{
  "d_expert": 32,
  "d_shared_expert": 128,
  "activation": "swiglu",
  "moe_layers": [0, 1, 2, 3, 4, 5, 6, 7, 8, 9, 10, 11, 12],
  "routed_scale": 5.2,
  "router_cosine_scale": 20.0,
  "head_dim": 64,
  "vocab_size": 32768,
  "positions": "rope",
  "rope_base": 2020.0,
  "init_std_down": 0.0,
  "lr": 0.00087,
  "schedule": "wsd",
  "decay_shape": "linear"
}
Below are experts of layer 9 (counted from 0) of a mixture-of-experts language model. Rows are named router (the router's row for the expert) and show model dimensions 256-383. Each number is 128 + 24 x the weight over its row's rms, rounded and kept within 0 to 255. Numbers have three digits each.
After each expert's rows: a language model's description of what the expert responds to. This comes from a sample of Wikipedia text that the model never trained on.

# expert 41
router:123079158119156100156124139135106137131110125116099126125138149124130135116116153121131146175173130139114118130117148072103132148120153130174072127111127128125091154114146101120126146123110120156158151155166117137111142115115124131116137161132134101151117076111124139147158102134096162113116138166150155117109111138097137137088112125153148121122123121113149108177179100150111130127148
Clause-ending commas

# expert 10
router:145166124138085126088138136119129127133137129121128161138122121122161111121110124094179135163115145131129110150133086111103116129114113114107137157068097088119141180119125122123138131090102130132155115152157145095150138166131128137119127127104092127126135153123118152119118121098127096114142136148116078139128111082147154104099081157118127099129137114155154115125139139125161098156096
Descriptive noun-phrase openers

# expert 42
router:101165150149143139107127092128098134151156125093120141150170086169139136111143145116121100099113098137125087139117113132127115138144116111144101117115157132130129103190135133129133187135147114151124117103104170113115130131122130115096135115142120115130095169146102118132109120115124166132110161073133135111171170118127132129146155112110103140207116102118150140175116127143126134108171
Military and engineering words

# expert 34
router:167122114111138134087105118114158140133105123111131143120122143098134133133117105144108144155107121103133112154158156166135149144149121102104154129146073136118095151119099115130133134130122146104164102134149151153121119136101116136169176133146103115115114123097136171138170187131120165158143151141138127145078136112188160109097111096113112141112147117195151143117129116103199128159162
Superlative and group phrases

# expert 48
router:140127123158142182151172140077152077122105114160135177153105151121108150143116167121167152120126158084113145151163114136101171142124135143123110110106150145126116145110164116132119132092122139144142111121132101107093102103165148135099109134145171078087139108172134157163139121092172144084129106127166154139136144146126145138124109146114150151142134136100166098123149122137105129100126
Year-range and table separators

# expert 0
router:131114101134148171149125167131131114126131142105142127155169121132123149121145139062093126118147164147139103093151100109180080118142151126126148148105124112141182099120157143105096079158099125116122145131097136147100094113108144096112104133149080080119136138147109116155097094156104076133126116124116121136173116124148086110161103143110133132145155153105132093160162121123081105121117
First-name word starts

# expert 17
router:117093130137133094099145130177126118158131133149127124112103142109140127095106106121146135085139161132106182158094166164123138127151121090147112089108086205129105122097131090126117178100125115113112179154127099112147137122130143133142117139152115099110109134145145156144099148116104140115112124135146149119094138142137171134099146129136132095141136101113145143175139099153149165134170
Coordinating conjunctions

# expert 5
router:147143133097148121149113111114143133132137125111099098153157159101113130158137098152110106143126104133117157138172120110155183129113097148125112133142172087146095148138164143091195172133135092120118139108144092113131150136113135180130144097099154169156133054127104113102138118138138104112171160092117142161093144127127154136144094101115130164105137146112106082125127101097160095122131
Passive past participles

# expert 20
router:114156163146131104140130120123097151117155143092114139093179136146122169183167129154115118145102149127156098115127139107150154110139113129130104133109117160112147143125133045128144151123111127118100138112121077107109151159126152099117157127129134139121102140107135111113116131143112118118112172148121164128096120172123137134145118162147125112136080098117139105149105180131131127119109
Event and action nouns

# expert 53
router:133128125121170139120094137127104175198096131142132098145105137122108139104121112193143113114142165120138144170149138136074151164147133109113161131090094046118098090129138139136104124143123130137092110152155127123140129138116152113046128116134160069073114113173128126157128113104126102126112065142123112126133151096142087134093131132102100118104096153100077091131130112142135171137130
Table cell separators

# expert 23
router:131163152115128101116178119126083111111134152109111142098130132149153127147139131105138104139128178103106125144107098119141159120151155127103161125068087135090121178126089079120142127115055128109120112159119124122133151135143123147148154124118128119122116155074154123116150109144111157169105133075087124141133112152160144110114093107116165151084115117147109166111117151137154100129104
Possessives and career nouns

# expert 47
router:176087118106137152116111141119110133100148096122096156118180148138130101112113102119131127142138126119124159153107111140149066137129139119118136154138126109152144131143112160128090103135166085119141142154106151157088097131148149097144098145169152126095125110145135170159112103170134094125149114137139090110130137131125123133157143113138161119105157184184097131088147139140095160127116
Personal name parts

# expert 59
router:152088073129138141146127132103137146176101131141092198139173167129117119136108134115160151152126101126149154138140141082127119111135098083126107129140123112156089156150149094128123142124140098126176099153132150101099158115122127111119124190089113096164132115119110136131147093115146118098088158145139122126132123139124119152118111103139167113135068135143143123149137114152146117092162
Years in dates

# expert 44
router:119101119102149148124119161097125121107155121127130150176098129117113122111121124182166134110129093103094143140182108143116111174116053187152145134081155121131136141154168177134125094134161121173163112134088141116109126106115145119153086176148149134110158135149105165139108119143170128161141158131127117096082116136103108143147164155133120123120129172135108146044143132172099128113130
Taxonomy authority words

# expert 28
router:113081127119138144135138136124111126151136141157158068140148094140176126133119133090157121072072113136178095102106141171159157100129104155150064110094142108165102138102130142096121128149144152116148125182133112162145129116118124140149109086155094145105105114151122119132117107114158147106110106140135153104151142134073129133147167152121133158125112122145144170143106076111122156136120
Lowercase word-initial fragments

# expert 7
router:175102146117176155150162167144125118128148114153117123114109105110144106138096135090147124172167126125129131112139127158138127134113149139140108111140130122156113131091187169099051093107111091160155126135141103180125125101142126091151129139156154137054132122133159105106123096150142117107117114110125142153095148119107081142093157123117177177118121112127161121126164121136159150117163
Table cells and codes

# expert 16
router:152097081160178121143124148104164143139132093179145112138088131131168129119104133130192098118156133093134144115114156152097155132144125103092125167089103142121124130120129167132136112151121155158142117169139141122130129109174131108106151132176141071096102133129162173123115148117108175145121149116122130146119138146119116100106089139133139119125088127152144122146134102129182144151147
The before institutions

# expert 63
router:094179092119098175108087122132127142120108115162161124146122180099125137153058129092128135171137130188136133110176116144094116130140129158147136150105102097130163124120160140131147161120078124128154147123145117130129138130140109151104156126123119125135118098137069172142097118129118143124107127120139087117122126114135127116136103115114144064128102139102125090102133105109136134168167
Release and label links

# expert 39
router:099128088109160122114113125123132125145115157119096124142168115105130102140078070140086113166137122105148152128138100120152124154133187151138150104158152102147139086115137159111123134119095125153102092152159128098137148109096146113124151125054159119116143107114150128100123083144077153116133138137115115149096158139149096125111161122155145111115063122162138121126134134097118107160131
Common nouns and name pieces

# expert 6
router:127143118161117080116159099157101087105122120120130114064122108110121132128118145105132147119159132152110141091102173073112146119139143138157089110140146112104157105115077132144131144116152120136128138088130121126150102154165123130123088149141147140150120113110117098107179136155088123142112086103154148104173118107098122128123092106126138141132096101103153093107102158137124139130092
Negation and infinitive to

# expert 19
router:134090146118122142129138158139168121111132164163136132104084143132079121122126139136113121147191153120173117127167197079088115115166133103166113140146135132133096141120141073136157119109151116111117135158130075171139122127138112129124157145150137133125115109124117072120162162115127158104127134120129084092140089137126146133146139128138127149133161123146082134132148096157130178074124
Colons before lists

# expert 60
router:105099141117144101124090108157103117142117135106111085108108103142155112149167117102152142148171113188119099113114193146172147140140097157108120109120097097149160118134088163113086154158172126146094128122122133110117133147125106129144134103103140178097142149117137120127095082109132127110124146129170151127151171131062106129144187134130127132129127141150140139089089072138102132116096
Mid-compound pieces, money

# expert 46
router:094105173177105125097145128133116165114130138100083142140132141136140150140112096150092139159133128140160163139136119114155109190144144135132131136122114154111132155130100080138172156112085126134125153113151121101130175176101149138097166067110109195147108109128144107103154134137081108126129133156128099143084111134142132151141161131169136111151166115117125116109115173120148094126052
Category head nouns

# expert 4
router:176093145149167134105111136084163158141101129135128140099094075107168136145117109115160139094114142126136146131151136164093168139131120150113126144109113133099123145088116160125108124100115166136123118143140148144150120121190079140126164106179115112140095136106146149147112110096107135142128152140139112157135140120162140129115119106147172157128133125137140139105134125118187112142131
Possessive and definite determiners

# expert 26
router:169108116118108152112102175141147137137129141149154175148101135117145130101140120165103127161124141052136113144128165131116143150149181149099135134165131121140101147110107147152113098099177190128106114079146132147137111111111096134162153108141177167095125127141158116114189144106139117133132116149109126140100127117153167128129138149120130140133103141128084122122119110085169115136107
Table header pipes

# expert 18
router:148109126124099125133087118168123154149107171105135098152176118163166095159161127105139090088150154148162128113129121155153121135116101169137166127107085063132130124125121162084156136189142149097118119144162128144176118095107151154154097092125144116137116154118120146117090087103117103111114140150144143144148099164132137114142163124148136113125079142175108136117121081152071133142177
Unit abbreviations, single letters

# expert 56
router:083157135145153130125129134154135142133089107091161139152173117144124142130132133169093139108085122129133141135114071209169117106112105126134146098127086160112163143107134120140119142114096108111126117108165116147116116096089148117111163096133116079111134181161116158122098111159117117161149157161125159091121135117133180094142156147136172124140147106087138137118144140134110124122110
Proper-name second words

# expert 27
router:135195145125132131170164085111128157149083112166127103097069127130117144168170137134133122152134107151146151127147134117080131096133138139100158177109114127125133073069161102165126119149119130108151154148112121144150111135159140168106100142133159117105145106128138150122122150125096153117085075114092108139131082109131148126117124126107166119155061094093138141138144129113158120136154
For after play verbs

# expert 45
router:084142124147114120147146123139110096146149119079108152168210098156118136142120127138102152144127102154089162143128082102187129118099102127099172107150097128107185101147096111117146111137125122117130141111128163114155101119139163154113115092119138097118092129151072160142104142171128100153114099111151121085135140123085160098144141152142121157162160095110123140120146152191131124128098
Words in creative titles

# expert 33
router:097111160144130107129150139118099100101139136084109113123107135077153140099127114139106143122151158110134151098124174153165135158078125138181113108161154121122106132144129150138147139137122115104126135125137090132066130117118093154118147119102132204126153086112132101128171132109129174138138113093129131125120092101110134115132132110174115122133180121130139122094111105099100119099087
Copula and auxiliaries

# expert 24
router:139146147138153112122158142072096175149111129115125142114106102164139161161164149167179142107090166117129119152141150092063152091169092134087116176138125152110144141118124115123126139131086137164116125162166110108136156156145107118139154156141181117138119142087135158147137129118108091132084169103088126159118115133143145115086111132150159137098100123123127128127119163131146135123138
Articles and determiners

# expert 38
router:118113114158118157112096103101124099139098089126142137156179140114087170110109176080115187110107124155125128127141102140096132143132148167127130133115131111160140117154176123155124151097120110149114145130124132130134188145144113100081115151102149122167152138146134142114132144157112149109116106148147131146131168143115115163121148139115098119139142108104129113137148161126155157118139
Media and title names

# expert 31
router:128115078149139108125114132126123133180149068095172104143179146120121107054130094142129109104125097119153158140137132145143139092121131078121164121147132157113120078154151165116169112141106097094124109117089081114172154101118145126117095158154063112093105145169130167177152160165149122111164135138160143101134156130117105093109151144095133147157138150123120177139104120125119159086142
Place-name fragments

# expert 12
router:127154151139117128146133147157098143146106094101133120116192148107104149133102115148165089114139088145093155141151089135126119122131147097110149112092120112148111090138133190137115077136114128141125080142115091124145121171108154114150066133114117119146105144127115157187135163117140117099169138131115113120118152126162131088110114157105136129120103112108121200106154133123123121149129
Sports clubs and places

# expert 13
router:144122142161131116122141088135124148119075158203137116100073113123157108168141150151142138118099147133113134115086130108117139141141136151112099125159120106128132190129082135098129136093127172126162145129132113148106129149138097147145115125129136151137131091133113136146138148107113137112121095108114115104154082146113140137105123127129126104104138124131100093125082140155164126097158
Verb-governed prepositions

# expert 36
router:131127104111103136166163150151104118115111127101121111168136137140144117095169087139146119132085111152142098080146122139138158120145122136127141136127157177144172108131156155165104100138078121140137126117108125146144161119143102112108138172151103105084100124132132153169166128164112092130155114110128114099137094119114084110102112151134111125133165162071089120169143103117116138110182
Preposition at, nation codes

# expert 54
router:124160098144110141123084147086132153167136083092156116169173130143107117093152134151136140148081130124153093147126119140087135112149109092108151144127158094093087085141105160143133115128117109126134127102157134137120155110127165119131104133102136145131116162185111178161169135102128143134126146145130110100149158153154108108135161097121099129158135106100153164122114139129125126128168
Romance-language name endings

# expert 49
router:102161121116136150113158120130145137092136118153137174134118169138121158117073146116111127173184152147087163151115136105107104134116144066137158096107114107112165111121110107102122125106128140116140166150167138150125120115174126184119172125127147113115118092136099151132113132134122132126111127150158072114186144073128171109119137115138144138124141105127087107081135141199152147141119
Titles in filmography tables

# expert 62
router:150138104085109131081131154119164124136096148142170153120109098114131135159102109125103141170136136103190106176100146157107100131113155107123130128133133126118128123125109139119093129126145094154139132123128155165118138092106150097152138112180152145100130112125103112126114111105087088075161140137143098122134129103125111147093167113146157099115120177127116084142137116128128157119133
Results table pipes

# expert 2
router:134098147159141100129133155089151143149144097197141127083089086110150163167114114136125105129139163105099101165130143131103169122123161128097135132093112103132086118090113136100117137130120140160137130143121146153139119118166125133108165139214171070131102097112145109122107088132112141160120124104134122162131139110141113118117104148112149183109124116136148155157135146105153120137106
Determiners before nouns

# expert 1
router:099158129110165117160130108155127100136145082118130111124097117086129146129147114156101151131171155127130158133145143117128144133099157109144084115111181095117155125129111099116132119092117150114152143141151140128156142125153129157119154120118140116150156127157112140085102089122103128126153101156086108145111108097140125162125086142131152159153158106155120116149144105099116146146119
Role-naming "as"

# expert 52
router:127129135158145145131146106143107086112122117103124086118190117143048119140081086100144116126095114093099129140125098153125104116114149117097115116154178135107175137139144169132132058147126121143129126111107151111103132110098126126153117101161119094097140145137113128116139120154155097135157127121116141143136153133134119121151142125094105139127163161150117156130125151129111163146139
Surname middle pieces

# expert 58
router:105096094123150114171122125130171119146133087134123131156173133174105128125096123157185146132124116159124124107102139150175144142187135111175132164110165136137144162110125146145107111105104109157133108109091172120141180122158109105126130099136107135120111152110143132119130134188115101120124128138147137127112150126151125112187149132087132132128139108118148115086136115140158124099171
Acronym letters

# expert 22
router:093120175108092104089127106145111150149139108088166122147175148148115141133107189139157082109134113161115103127140129183136117143107099205142124122092088120125133138124130170140121146098119160155112117143151151080179161097160146085127129130123101134116158154135142095133091113162128169106137111122145150120119145134117095161158163123194109136173114090191171150133101121124158151157178
Technical and engineering word pieces

# expert 40
router:122116088134153131122160144137137120106132104115122107128138121122097140098116149109129094160093109123109121083135124155153086080105145141123132117120129158134157143125106152115100097152124149097133116163092153163114101129114126120172138107150134102110126122138109164116135112160121077130133102125122139142140103131117085147135165157070111128120123114139122121107133111151104155114191
Name-initial capital pieces